Below are experts of layer 4 (counted from 0) of a mixture-of-experts language model. Rows are named gate (a neuron's input weights, with its number), up (a neuron's input weights, with its number) and show model dimensions 0-191. Each number is 128 + 24 x the weight over its row's rms, rounded and kept within 0 to 255. Numbers have three digits each.
Before each expert's rows: "gets" lists some tokens that make up at least twice as much of what it gets as of all text; "mostly gets" lists some tokens that are sent to it at least half of the time. This comes from a sample of Wikipedia text that the model never trained on. Tokens count by the router's weight.

# expert 56
gets: " 1", "\"", " 2", " 3", "1", " 4"
mostly gets: "\\", " 4", " Al", " 2", " 5", " \\"
gate4:138089168118142092098169109109107143162084128107142137139163160151129124142092097094160139161138144170118140130117122139125119108095135124088099147127126144074129137140140105075136096158189145144137130105108160131119122140148137133146146103126133113156091128097115145139096169156143121157126098124148141138174080098092109154157094127163094123143165105121189162177156148137116156128140114152115140188107130152135129109145117092154101135142118122141118127144128127083138169170106084121163165143145141118132090145151136102166119121115127110173122133119129121137146128135120118166
up4:128083110119152151178123099118138089119114134159121109113132149135131139099122108153124113127131101134122130164093079124131135145127125113144101170166135100067123100108113132161125166142097099160155047104101133111134124135123116141137147132130156103123119135169181124126136102120129167081171123079147111145163116129137136162116116099133161135126136147193097108162143124114154139126141154102143127135167127124137157140140122162155141131108092126135082153147137119136146109102105124135138130126083123162140114130136191122099151163115136074148120120170158108136126107143075167107
gate5:134087104150178163120125120130134171146101167139120097162133113140148132108130127141152137120111123108130152120132111122156121103102136142140167108126148117103137121112095128111140118143143146073139132171159145147146131096094140153147146093133134155133119081126124125165113159098164101158106118153102095095144142131143129096107130124068086179152064160134156160122151104139166077090156122102162158103140134106155146133116121127203106156156143102148098107091164130119126117130145131157105133152100150150146090130115130067144130139090149133154120101137112099125115131142121113101
up5:163076114169160147127161108141081124139124127098124118155091140152099126120125133174156156112126165132151145128177113113148115123138138142126173123171141126088155119124131133122125146155124142161186096134128122145101123141107123136157135121086108152130136100119148125170164126079141143138144139153082106128125137144160159076120157108092119130150107174145132150154119112134156144082154154091143118126133136134144157095115132168150112122154099129124062093094142104156125102120138134141106165133117103121157149110150143105124149127079095102081130111169081095129092121138094129116
gate6:163142157154136164139174094161160115174120089139122124115140130085108142141133115127163126122160111137081132115118127146142123126152114127124124138117123112132110131106145177151088171105176124124171127115117167143120194161139091132124117115126205136172117100124144115153107152192139136106059105141115176132130112118112146162108119120128117104120096117123138154116124118161129104122124105128148085123127136122134118130148121144153145206109120132178157114158182131157145113116159130137172122119154127129089100154124144115121116163142123113163142152132126113122126133115127113173
up6:075094083119122167128168123112152128129140095144121153092135163112172111171150132136093140133139135129124120106108070145122124186150166126123129139131117099123103097106155104161089143129081101168147077149117112092128136125126174145089112072137167152131174126133142081111138099129105150125127125104140109123142123119112118177140125129138154116123110120152110137141120105154141143096131147150102133096128154100131133145113105146146169156151154178176141113104135110099169147103149114174147106079160146143122144130124103163128149140112147134122155170143126149134113117091111150157
gate7:183110125156118120116136143131154134115128122151144114143102120083190112144125112132143097103131140098141118109125101135120120112126125136152112176116111126141144120124109130126132107103117168147098144184156211113159138090121148154097121100126151160158131117131134127191151161093128149128114140156113095147119156136217107130133152133134150139117154129145161149123112113137147116126125118113161150103114151079130115137206133128157136152088112098107125164138194137134102114124106150151104147114169156124099138149144129133123161117116144107099072142106133142124173126137123112124
up7:102097124110144106119100110155084111129132126106086174126167133180147147107091128162119141126156117116124184159115141122105107098157078122133146101136149094138159113102072155129116137148137121115157126129148137124128123135188110097109107134128131084114101142160128123075103127164127144150103094102102121113136091131118133118143080126136128131141135163139109101145136170131111132140089104121125128135131096163102087075114131151126096136146124095148112148087092126132158135125126130138137122118088167130161093106104117145139102096158170138113115055170126149167160130123152129111
gate8:136098090094161133087106129125128106138142143110183136094137116088124123175118145114127111116147142183134094098137132133130105091114135104126138125133105110200148159138150136086125102129166099136089123117136125121147161106146100106154142121128132112093094149141143145135157123117167149127119154133142109135073173114142104105118117107137118145147135096142122136144128149121115115167122123133103130089132135121130085150173167136105098141137202145138150082156072144122182157114139162121150157110140100156105121159116138126120132108080081088139157135140101099133141105102160118137
up8:153104101165127114124120106143162118125142121094176129124160109127214114122149157135107153104119112160132126059173129135125131117146134140113112135158105138126131158096140130122107175119132085128140161122104136106138122151108116143168120161148094118114110130156092100110130130129146144082134135097079092163161138123122126116132143136124111117105100137085092082115115138116165114153126153166086103097135099147123074125182117133140161099148138153089127082113143130136149121126111141138104149116108170124140102157152111105153110161136149109128122188154115100087107122123117116091
gate9:117175127102110119137153110101151135146088107129128156110134140069092137106186085133136090102145087154135082143130138127096123137117138118103170133040146104093132160135180133130039146132138101158133149125144083125099129156129139147152153102134157129131120122109146170110128145145126082137137116105155144143131109118110108182127101084179114120117119094125155126139165113156114136140121101124119105151143101121096121134157120117120131140140142139155118116152133120067138121110106137146144112119152093143132125141142137084103108160141100147145155138117098164128129148141148126151
up9:156114151131144159153128110116126154131096083136089136161101184087081133108163118121174131110147131133129123129122135098117180111140126159120127147136124145092097133094174122150074140088160113085130133109175148136106142136113123120128143130140120099159122086116168129116117130137113121160132104143110177107139128124107114154121148135163102130130134118144123107095135097102090108137162114088140131145184129140136131138106126116191114167129128115108123103132192092163132086132118156126115124164138136141119052156139152092137150141145139135139159186133104122153116095126143148147
gate10:098147139118136095105153087133088098110122130127102108134101100122094104151109106107128136104124092150125106160118141118145086128168164132123121153132119130106152142106126091122103151155138108178151117121122072116108116103082144111114125119114153151086172162115110109164136169105120119114108185154165106103138154146160122133117113120126151162094070140108108130115094143103137095134119094117115213129172096096167146132147122126175103094122114124106120116132146147141105131125137125140163139161091098148116130143112132137061127125118095133100088090112099137111118133123126127117
up10:157137137097170129124088147142120079105072157134125108126106114151129123088139131138139151121110158150130118112145072115124135155116123151115183138136150150139108179078114162108131100165170132123156129112190092123109110105144182126076151167127133133095125097105083158134126125091113123123137129127112137152091141139124134116094128150111151172166106079112149145109120112123086151095140111097125082138128147094125123114096137131160125169145132130162130149144134164139104104144097129149116109110095147146106107143132111147106153088134115094107108111182144128136162143135110133168
gate11:106161118131181154092125142129205169139117103161136115139085131139143124138141097130124121101116122094118125100146135156143111136089113146126121150042122116149132116131136167151132089113153140118114177130157146093164148099125164140154134098149163139135168128141133159121116163123099117144121121165123118115153154141162121131119144121128189106160124107155180111113136110148142102139125160110100116120122159176120122123164151135125115138115156121143158133136180158169129134152122129130111135117138098079096151163129146140160133164121109172097153160088100151130162142105148116109
up11:160113147117100131112162147121094102109118126129134133153106171118168105153118129129139138114138155147140152138140109130119141121130149153144101140173149153144102084128153088129149099135115148143120164155140134139181109110153109133131149117136135128157105125120143090188102136088129126119151126191098133146133154143221156153172157118151146094087135150103159114136159113150103120195111137117124100111141106142098106088123136088119124092106133113097085106100147174141133157134136131157133151147140137138120161133112146148169119127055120139079125120125137130133110168122129128121
gate12:175113130167118165124104139118097077140107153141135096149120148111148101142101127135092123143133109120137145150080100134090150130156102106164112114127093165150107148158131106156103133084136112132083167145129154141133108114133165087112115136106138140152165152092186100127147132095119133126153119150127115142124143133147138161133135170131164173123110178087127158092160087116105150108102127090154131078146120124180110133138145147104139125079161130129155105159114114162100116133119113159104112136140158087104161121137116157146120114090139135111162122132147119124123128073125091163
up12:137125120154111117082159117142132118125151153105122162181119144167110111168098089168117103139119142126124115154184125115102141073117130129069155117125132185124128142160088142117125115119131134124171147124137135144102133096131144129124129096087124147112119076095122103126146117146141118162124138124116110121135111143127111087111118112140132102104126191118146150158127134103125163119161101156141134128113130128205135123111136173153121142112105135141098171168160125095099125179097141122129117131077158167122107142155130139116173119165086126143101079168117146133154120138160122147
gate13:136133117120110180125148148153136108102124133157184133123167142121118140112125133188111099157082114122127145086172124131158131163104148096145121151122138112124160127148165117115110092108128112136097113135100127140173182140065151112128112166137139149117088125120112135158125147122134122114118084149118110113113140125131137073114172179132103164139126145138152136143162166119130147193121121126123109119082135132154112158082120109178131156101080144152133104143125149157157141122101151138118096084118129154123152124108100140098146128105154144152105121148106143127139123192146152093
up13:100100132171126131141097126113148117154142117159094106125123120163133165127147136164141150110114139103152146167145100119092103152167126153147132141119162109091164151129137139128089133086156134151102099130145121138140119117142175123116115118126101168163139129113134077179113161134120132135105149087109198115129101107129111146128174122179150128102149171152102151137135109141157131140162153125158128117104160107112129097119126154172161093128154120142069125131163072103096144113077126123148131122129150121136161151164101137085146122138149105124156161137137111126152100151086154145
gate14:088134148148136156118186133139169102113118129132149165112096135122118146103137100139121109111110043119124135117101131152159133133129145133135131142114060099134099130115131098139089120112128104150136129114114135105069138192136131171133114135146155103137127133133097129072151136117108124105139153107128130111125121141099133135136109133166117103140156115151154096152181181114109148135110073127078112134093116101122076104140113138111146154096085152156124170128155134116117124136131129161132162152100135137125164131130118085114183144134133157145087150101118153143125127123152139179
up14:144119129117066098120125149117118150132148154119121101102175108118158132157121135125137125132142166124132116137049136108097155094143089128114145075129136121162130163182123140132149155110144104095142109108088149133163124109136103100113156121114105169106110195120095133151127093107148097161106092073152131135090130132108142147159132146153114124087101133094117143103147145133104124154132145142146109089131112172108117108080153134164140172107160082113133175133116127113113107139128145113128131104124162134153099144131129146150115153180132110167130127114103138106142135135174107146
gate15:086147101103137111153147095131125158138100124118118136139168154114144121110106117091125137138135126158100117122097149154177129105113146094124109120127144191088153105148138145103180135157130124118096140116151146124112141133162128129125096101139141086154106113087104119156154114095140128161092065125131144101130121096135113187149132176166088121105176104158103142138109112118178103166161102131152104152089149135142116139114135140165120127116143133155098171123120121115106138126137093128108134154097121130097102078100147110172115164137123097160150128080148165121148130114158112135
up15:147124113134125144144125133149113108110111128174105119128114153176174128132105153172110123060107123118150121154169129111107122129152140112136156175154133140165132168086158118141107141085110177118146106131131137106140116137143148159100152179091129131117145132124121139134126112117083151098157136120118136161108138141087162093121177122113076167177114150114120141136156138082137168103129130129115084114099132162166167089120124140119103095143143144112086084130118152107131129094143113132104136124150140091131157120148139156119101105115159096110091145135122127135126096149059109121
gate16:157156128071124146121157119115129131105160134132138114119124150090145100152167138158151106118145081090117153107156114144120141155109093114151112128124168165158133120134166111134138119179071120122113132115142113150109100118135137124114072118132138141168130117195137139143108158101162170083116154162119155119126096158166133142125163094140153122115117147147137127173139148117185119161109081104126110120093114162127092101111134170125118167135119110126140122157158110159101172109103160154141104151174153138139099115118124129133118133164117116135131115127115116113111161102123097187
up16:093126118151130106158130131105113064125172131147088155115141108160114094139153115133128118094168182132155121130109130132115138132122144136126094109130156137158095095107123159165128167088099109148148099142139169106122149167118134151108148133102156162127119118124128098151123090115126128147159120156160137126168129120133121174136130128124136116119111140104138183086116085103138144126148168089096098145164096139148163148150106118131125084140127139188167138160074170128164104118146112126139134090124135141107133148134094155163154129131168124096144106171134104098109154113094140096
gate17:192127131123141110115141107077084107145143126085132129125133147085167116145114121147122140111117122142116081144108109141107097141125141163157119125133126182147084132120114112110142140139116119112109140134088171090131143185142117137090149102104101097144137155100090122153162116041123175113158131112143111124099149140148126116158125149137155132134163142115132118105127165152125112080112118124113137101116120137144149145120121147152166105118173144125113083095071126132144146114142121120106167105153162130126107118110133154168141148136122135124167174113111130121147131068084084124
up17:146147151103139138081146101132151171176087113117136142133168147139083134165155165092103132126160116172143104130086135114097103111134165110137147109099136126126140122092139109108105133148149107097122143132136113139145082115141115166137156119135133135103134145098174140105125105137136082116084143121141130109133126131129154119201095147129122145170153105139130121107114127159140123119097180116104198130145144093140141138144163108135135105119177099124140132134099076116129099146156118122163096117122119138083145130168143179110158142128106112148131178122144101109123118098171106112
gate18:146158130113111104145114123135129184154146132111130094131124112122167126124134167128166097133130121128114111105141108127081118150119139111129146087139160134106147136146160178137111117167113101204140095113115113132124139082144114110159111107126128147080127145133160085162114140113127147146169136163094115120129175137151141120172153131158146124130123144130135163168152085098138124103143130121158122133111161089110142123118175147167110186094096099119138114084163115154135153101126142105134106089143074168166147128117141105098125086098142072141103124135127108120113119162134116126
up18:125111142130168145115135115159097108129108105162141150149123114158131116111151112138127188110156161142126133134090144107160126126146141103134158153145122108124124119098140122125149148169147150114152141134179162139144127138115140147134121130118135129081127077122123131102196121099143052153086105111140132136121133132121149103089073114087140155172087176164173118120109133138116131114097133100112146120123143106141101147124094168114097107174152151134153132164127096089124101173178133140093147161087141134102101128103120148142099110134104133172126136143125092119136149082124130129
gate19:110106130136151131135122117178085101108105123114159142105136071163148121097103118126151116137113152114158135141150140155148146123148120153093119107116112040111105138127078123103108134127133152102167167130092141138126177162142107151149151108115112153115123128176091118082136168126125108151129094091146140119115139141125086092116095132160126099147147164142163170126139151118131133103082141136089110167142113147111070113139157136146141136162106130131139157139115157095190147111122126130144131137133115171139110119135114106124100077106115164095111118125112131150117101167140121158
up19:181111085115149123141145114156103097064130198094144129154114111141167113081109152148138127142077111128145192141125127153104127137122140162139094161137136128106125134186076112127122089141143150153142124162123171149161127141164158141121109135148097139133088097168125136137140160094137107144149121160116114109143120122112129094108151110145141090122110157146147160138130128129118127136119095117130118105107125109104100133133090127175108135110121136109108115139139173127146147135085132176141145132157140142133095161135125078118123092080158119136069091135098141148139120140145142127
gate20:140133128114167116095154135102151116121130122096173150145112151119117142150139107129122110133099150116123098123104127136143105127141155129118099129161141152103104156121141098109114137152126103126156098137101110128078118119129125140137107122109152145117150147126130097088146152085120102173121119070156165115163152159111142079098117156173111125119136140144125118130094107121139137109120127117154151140128161063164098107190145141137117090168105112155146107106127101097103150140185103098107117127144158147107100140139123128132122089156101095150135128142118072132095117135113132231
up20:103187169090121138149119154104158144110142123164113088093104102129096152142163123169105081130105100090132125111144151116107124116130134129145185126139161138198129121112125129154130095182123097122113140123099046129140107109118142144098132128102130099121145136177104088099168111151131142058088110137129110114123122139149153136149092089121125123163139089185151082149141098141097136143151126123126135103141104129147103103141130132100112129100088149139153106097134119147149122136150121167130125128104121130175145136130132124117120129122134114143120082127141142110112134088114144120
gate21:131165151123160110122132149116126113104147163120108151107133102119166115161129167165156178132080116146128139137183111111131099180124097149127171129101106125149109122093124169150125110103137145113149108146132126122146087098149138159165141111118122153103091096129148136139131168081141160070117108156112167143159139157125134159126089126148096100176117136146178166157130114144098133113121101149122095119099108104132127103101124116145140124120164135116113102115131128098187174112116124174151120117174117174130135116121120080161104140090104124129128113148114139135116122099139119171
up21:168108127128116109072114141149149094116153164092122149146088133161125121127142131143162137122114133097101139088104075102111095154098112136133144126093101137161106140161145116136163076107133129138077139135134118143141121107137178118144152147151120158136110110159143110145106132101135106135150160180097141128096143107106086105117138178088135152166086123079139132147107091161095109074091110144140126089125118117100111139121125110114152122119169116106182110119137187108140171132122126142128148114128141104096166109104090125163106134130142123112137116147138129134071151117118114116
gate22:107137114109109132135113089134084122161149159117122121088131124117121136130112107123136101149103148125122123132136119168096109107134150096168101107129163097134142165135095126141120067147124134110135130122119191151103173118131131155110079143100120088146124118139121166115136171132094122103145127120150139120117115123152096070123111127159138136134121126112101123127143121101131148138084140146086091184099119112117095161190091137130130180155116140140108157130112111134133137116066120148135093126157158139092125168090132084120129145115156147109087109102126190138170114139143146173
up22:107112120118113122118115093166084101148163136141166123154155154163138130164169115129114134102167149102149102097136102139134103129136110123097100135093137130104089103092158210145126094114121128172140146126106134144130185106145159120184174150123150108094167101110118121169136112139111145123156135157134120098129126174120122110135202156106176124145156141127125119141104101142115153148108127136115125159141119127144104128175121131177133177116138108141167111161092108121145125145149146140142131095141117121103169153126167125137123117145131160133176123128134124111162144140153121150
gate23:158138148167152110108130122132109119139125120070108142109112126152149126128124126175123172129127178136157169145171140106109127152136131135167148130142163096165075173133116130127128123112172119141096115168109101127152139106151159117159118124132105146110113135155133121168123084093134157169151120157086177113135129121127128137122132117139142121139172139087158171120158126100127131149117109136140158104118119093124140102132121100129084124145112164111129149124073093195133126080101129139128135127121102116111147146142172151140089152141134157078160073148120143146116100111087131095
up23:116118099053145129160099139082128155121112145144100096121151088142101110131134131129138133070138083147096094113116144138153085097113173122151114114119152146138180139110129130102114185134140141113148127082116153138143161093119067112149130098135152126104133112107143138175155101128116139122144150156165125143097118109148111105145118120114110116125112125138107118122127099150185134140075145112120119127099159151126148143135115153113156114091174128160129116136117161115124092134191108093117113122109094129071118111127129154133110121118099142091165173159137099128168117141136130112
gate24:109118096113114145126134185095104121116104159156162091118175160102105072158140115142151135147102148156155124132106136114183119122083140154108129140124097082105125118149137064155176126142102097112117128163133103126128108129117160157132135103155163159164139171123121168146175161090140121163125163186162138110135153151112139186105076129106073132114131131148170110162102137140173116141119122122122127103137115137135130144135118076127114106126104173111092098136131129114165151104138119147130126113126134134142120141139141097124146118113130099136139105104137125094154136108138133128
up24:111112096159104119176152131214118137119168119134147119121142153133142117114084153151147098130124094147174118141112109128154141146133114117120131128168126110084137098149120184105099124144121141162149064122139169108094107138102137110137110159089135118089104103150116103124132175142144119124153118081127155123102114137127116128120138094126080129168116104093102110164093104097083112105160142132124077181101124153119118101122111118150124134126093170110125111124103119106140122131149108128139142126122103131166107122083107108122119091147125114110101080143145125138063115141142132126
gate25:155095137164158146125109150146099141142082118144172076161135131111147122141105102154174137119127142056137136116149112126124149123140166107189149137120110156160122136123099117113128132099154123139119135154165152101133079138133157108148099131159122148145126124145154109157124165118132158172117129153112146109129151160139110133152103130156123174157093127154117119071130149108138130116153134117147075105078149139155123107154121149100060119085126095127140141144115121148127154142121129211147157117112143118127133123134118138098097165140114126149130072093131130105142139119136092120
up25:135142161099086128132122102144108114107118117114106159157107122133088140149136124096152138168083115153115096110146147121171124121117063128121156147151128134113159121139143120127143113146103132159152132093132101170109093106134100131183133101129145098078147131097152161115173099118167141054084134167106128140131116153125122086135144095085121147118141123113127161161158075120113113163112110128090128123155100146148110123099110129105149125116121154167137125112151160129105143132114120103112113151125149120115166158111143096158137181096156141139186152089164138118126142137114129154
gate26:125133095122093086168188138129117158133152144139095180107101131136177119159159150117144150150090145109139176128090094130131137160094133120118115108131130091130112117160085121176135158164121119146125084145121091099166102183154134146128158069138112130123143136113131121131101081122152147148133106096149129115188153130122175137142138170127108126117122141124122142120179101121096160119138138129096110119104114122135144136086107122153110115118146145130150172099110132116166133098092103150140140123136141135082165126128135102135123109085191119119113108149116127140122136166117143151
up26:140133139115145129110124130139134128103104111098186100132136109065129119143139156081145107099116123140136137119126148160128141151111111136136160146118138139127098129153124139127076106107105141132085085160127112144136148119087148112137191111147154126126116142108141092138120130131133129119154157154093131124122111137136084157129133067154148138161112113135097090115110120136110108136167058145164177063159082133117098124143118081123127139117147133102130109110117140214160172123108135129117118127093074130183132124141116116100107170138124151119139147110132148113105095136120124112
gate27:115123156111132130131150155045148156152104116153147147110168161154130139155115148112104140133123150119099153124143108144168152153119062129073099116130110173107095117132152130139133158132172127114109130139163158109090172171114137135104120102068137130091140106160128148137116116144140123168146149136114139125143137149134079138108105133116098088117097101121116149091103100147100125082165149157098090166135134146103145129148106167110142128164166175123159089109138150138139134109125115115131146076127108109124126137152109127158157106118141148129174161105133104102109141121129138124
up27:108093109159118138122146113157121116160121120139112123136094134157129130154082125147131131111131100136133095088142134116149113109159173119144047152124123113110134095115101107129139146088089075122118084154088139122168128116127081176124131128145121072143122126127126100142072157120147198158120160134137098112161118113157140087114114137161080135096126145155118170136105135117195140141118113131114133121135095129120150132110145108134107143130108142142109104129155097086075112162116122132127116106179170171174099133137129163117135134147139121158108139114128131141122140138136132157
gate28:123134121136131114154137111149134134134153146111128158119118124113177113121151155099176162130129139147136106179122132148152103168123103065124164106127123104103141137091156151122135103137105130153172157134137131136130122118127122165193106138109135113115094134100144098113140112151122130098111140121130098078122135147145137136143126139105080144131130204153158125112135138082101112145136108122120126142107134128123134125092094156145128154094098156115126213100158121127120109093137137094123140187153110107146158141080136112114107115106172128143116133161111169105150163137197101126
up28:115125114157105154144151084194115114152125108135111084146147143142143124176122117103140128105160094169161132123067104140153122102165153095124076196123112170081131109110112140124156153103124137114121116132120169112121107157102118096142110135107150164164137157140123129134128129089174112104146143110129162097148121110118137145142166121099135096107117091109095138104099111111167105140144103117116126095114108138144124110187123117150089102131133121092109091142093103112164108132145125136115141123133150134115101147164152159093150121110155121150107107118118114117140135070078130130
gate29:144062102133148130073132114111120152111134140093153134135160154140139138116126099106133103081161096086141123101126116114129090131121134138115153151094102101109098128101097168135092121088121109097121125147124166139094139145130171170124152174129163088148129137126154147116114144157145147146136139135139147124116121146120085126089115121127093147135102109133169087169122182122146147102124122124133182160109144081102128132136120049127153149144154158128103064151147135106098145129149153117109093173132141131126131146132127086113132109149095136143143163135134126131175107114142124143
up29:100141103164148132125111132129133152143137148124143128116124104144139160137115151068133145126112136102112141122144135120156123131139170130102117116099104158137124134104076160155104162114123127165129174165134106136093182113084152175131138152150137137101090131073154109128095100133117149198139123142152146145144131091140093116131125088109161156123048156132138147168146127116138156093140142123155139123126180078093124128072152119123117168165125120151128113103149126073100145104131145096131136102148118135121149084117105103133169118122132154121130115155119119119149160114154139138
gate30:101145119110117120141154118133176122153130106132146125121131123110124123154170096116154116105115110110102114115127177141075088129122112097143139159138159124156168121147124107098105117113087176085130116086109119168137127143173085138113142113110112105129106126105125120155133127210133081098111140117158148098116148143124133145129176131163103082133124111110116137106104082135098168121123095129126130143129121133109125148124126130092172137139128098101152089136161101144145157152154118112139090118132101139121127122066145133097140127148101089090138151106125190144153110114143106189
up30:152115146128143116108157116122171103132128128104129089160107098153132167132097142149119122061098111125137147121119138099081112142104135143097088113131159170171115110124111103118122105105083148115130162152151148149168121076138140149103138149118146118100120106084164122161144122098150149125138140146138140155142119109149145121121140126123132109135122144122151125103167105135109120183114116115156087090142125095133144120123127130141155182184098111151166130110149133146118154136138140101145105099134155151062112105103128178143138072142158136097135089112084146146103075145101106109
gate31:139128114078151122131140130147148156129170099172173188123143147139155141163112155110142170167117124138092133121098133146163143129136097126132147096105098128142109101124158144132109155128129192110146124138148108095087149144119100124131122100156165120117134127092151114126121078104139103138111137127154119151130100161121171115126117166119127121114167129091138097147148145150102093175080132080113128131132146123152188119163130135118121181114158119170154095171156127106120131064108113100135162086151151116089123136119118114109122124132131150145142123130089117101132127122157132169
up31:152146131115119122105143120148151120119110150132076131124144096146145148137156149146147117096176163149106115131090117118116124149140142126122173158123173152164151108086140128124115166142159123106127111112172107149142133097137114158115090126136092156105132111107132092153158155129099102131107173152154116100128151097116123155166133112157151080176089170148146124093132166131149102091117097093109155127141108123131131171184144150116142113137130101134108114114164109100115134134143165135123126155073110162097171110150136097143134113144082143102112170142114119111164119130144133064
gate32:136139116147153141096131078159140141142104169083132143143131121112107098112136121137133100148087096087137127103179143145133118125142090161106119117145140105134138153164173128097114128134112103109139125154152097157121107122149120105132137159137102156128130127161116108067092112152101132111148112102135071143104090163147126071123118133101076148151077090135139112105136160146135088110121147151135117124134099101105105108104132107161141129159129115118155120067128124138169128135124141118129130132117108132179100176176120101133102127096078111079136143103106113143087101135156144140
up32:123123104157170156082132081134133135118120100129116173121167148111093108119170107139123084124163080142124130116146172132136143110126158142070141133108101159118104118161100160102128183144082139095146146095138142145131165122110138108121116170129135138163183135155104147100137123142131170129110151124150106117106066130140104133083116131132118143133110069147133125129067145118131138113134141123116117117143101073106096117150172135127146119159095119147150141152117093102109110134154133114154119129104127144164087102123103135093112078143147105101132134129117107157106126133107147088
gate33:160131130119134134113106130139132140104081142103076113119179109117125140115168114112117100120151108132104130115109076151152121125106113138126108124139115142113153150121094109158084088156105117139112116159163178093123150206120116168121137118115145077153130147095141130147099121123101165141175141122147124089146146147128125157117139146141126122109122121118149119089185159102121174127110072142078134103130105128162132105135090149153121111125106120177155107148109109130152153097138124134131146089144148124133152152111139093183129130154139118152125111071098132157126168124109092146
up33:116173132141143106112189142145110151142165126075150154180126123136092127142102137159095131146136123060118139111141154112148113109132149147105130115156102113150133097188149074121097128091129103121101165127121106140116126130087117154109133127116144124156152146127064117089153173095127097169127112141119135117153122126109109120121108163175109125107115072121133120137167151130105152113115090130164136098146136126115105118145143091118101126148101138138153138135104142106087155156112128095118149117142154135094174143154113184110144145152135138116093121127131113124101131145162091172
gate34:095124119132125186126132126164154084126112126137148101143161145115170159143077105121116118111135155109120141140092095149101146198113155113145113160124126149120133131115140139123085124138112114103151142133157175133122097107141140123113104189109127099107113078116160103133102105095126145111186130145122116129141150132139100098117164153123122141161055150144162169137157103127078124142124126106100075083125136108134130110147129129151109147128132155144114112093113188148167149101148115140093132101127128123124135126104146145172099148120169152117121134150123136126141179133093120102
up34:103156136174122122123128159139151116118173172108167108138154085129107132127083138124152105140090123158124144111114132119119134141136109151100118102136119120132170128115122118155059122100118073132102158100120132133125138100131154130190158121133092185141104083103175135111071136102135150144156100176136182121128132150090119082150117130144065142119107171139150144153128167127111159123066103125103113102099131115103091135132145123135122179122126128133150144165104131138135142148149131113136146087143118153111102151154140101151140137137143117092117138125146120136098119151122146143
gate35:094110152148127099114179115131139126109102096135118127097154107078159129145127128068149083163125100126098120123148108158119153155129102139158134134111139136112092109126175123115117124137067156107151110128065171132091145133154101149139122117114161098193116072146172097168133126160116124166134129116142135124135158165142132167114142153150121082138150177107127099117111103145125162131162085136137098138170136123125140091141144117163131127124115123102118098114148119121112140136097114136117129159157153155159143160123146096126114103110149148134099160110139124143153166168110106135
up35:103102161072138113171127127072152131147091119155056112112120080095148112112125129160134145118124138077084140124138125121144130093120107140105128133108127124156092129149169153109083144160130144139135109130107114117115105079150126099103169079144139161142105136106106124163133118117112154077142090130131108155104119132123101133135138119123134113126144142118106143163144131122106126183107105111155113100130124170162121094147164136162129141108186087141122095113131161165147148130092115152131110071141100107115139129121144097144111131136184152119130137107140146128176124103125146153
gate36:148101119100142159080159107090139128123082147113147118150114152096166174179093137168154154083146162118138099105118128135142126137078172123126116139152130157133137154113149125110155081094156135149155106134138061112136100141151159160125155148133114167167098114132146154147128108133146137130151162163128123144141134117140127122106117123129079113163148118136134148132060084144130096127161105078124145114133102127142144138134121139138124097129161144115123109111139143149154131122187134128166154178125075103107100145125166133117134121136135132117140151152136141114107084138091103092
up36:139138117087104128080173145131115162123090116126134117138130178100165154168113145116115127118145132116102140159169117131102150135104161104104057184157147139097115125155159112155129095136145128101125106146104051108123068132142157108128128139135123112130135171149153123120085104149139119136136142143114092133180126138124129104152133159167090128091134140134124137136127116112108111183155123132117125174111130104148188126130143088124114138130110148106116152111130145103111174105146124163149130137106112127141147144127161089097116145152133116134130148102139148107079125167094103088
gate37:131120117105117153166170093116118169161110112105106094108147140131122099131143107122149132137139104168078125130145148170153145153126116131137127134147109124160098097120147185115126139141146171115167125115131193151052162136143121130124137086102176109132146168101138123093153144139147100135088090138131139129128100133124134128107109144110095097114130111126157127130151160109119117154108122147147061137088160150113117096099089194155144175138105142140140154150140108124128149090145107097157127151110138132107115118068144130111147114132162148118122122084142127134138142094117138153
up37:147140131125126077098151092118136093116103131115112135152096132147151118127138132164121161124159144163131098135103149119152094120158172111137113129088126103134182129129184083134157141124145111150131110083101137126118102134098119130093117153075152174108135132142138135166134126091118134155121175110137147098166171128126170144146189121136147108146124124140099131110116109120156133094147178099097149134155109094128153128140123165144088063153145118099083097154152090125108091123112129126102137131143098107115146143168143148139141103165139119132081114105112149086124146122116115140
gate38:177126114147166147144102088117154167156129126138177098122118133141148143137102136120147149147109136062109111099121126140146136144073097121119122072092080150152113134128090130148079136148102158121121136140118116078137130159090114164123124110087130109112139116106162123153165129107128109125144126123122146125108160170113110133122123119141120125150142112149154156117201127114127101132120103112117155106144155140168122166177158139121092144134092118113153110130137118128124164117129111153135136125159130106116134093087124104132096162121098164141161121052080165122127117131153088144
up38:145096142148143129102105118128107093096113113131130110142116163123124100159128100154109160116142153085143126124146127111128129102118178124163146122127103155140140124154104097104133137127105140108126124151149106134124071143086134106085102134111088115111145142153105101135134105096116150145123129103153114088066135146141099122141142116139145164196092196128129106117157136138099080085109082139132181114132149112111147139131157147105117093144123115130119091099116124155090121148101120179117127179120133158147158114138108146147156125126086140107109114148084120141104119095158102070
gate39:189112103113114072162101077113099090095134156113121103150100105112148114135130124151113121133120098116098127081100131126144121098135140102161116132136137143126141141122130123072140120113108167133075128149159141148153119113094109132097070147112130106115088084151119138165169137125129112096167138152157100103143155151172133114119154126172136192125100125128134097104123090127143116097161094101114132132143075142144110175142120134140112118133154108123132089107200151106143098150122154160139128116118126149094142155102142093143138115124152146145139133134128120127171141128129097135
up39:107139128121132110135170105130120180128134094122136160109121168121119104095126106104155137127144125155150110176145115139162120072130117144103163110127100133120100072120121101135124157162101098122173155108082138092071118153113127124128170098104161113118145145123120112103133130125126141135117128104150099107165087124111069120149103105147152098128196147115090147174131144106096137124124098143130114151142135150167146133160164106122110137107127160140099133149075136146080138086149093120121124123137155134112108117117126153154136152137155167125064086100121105160128132125142128130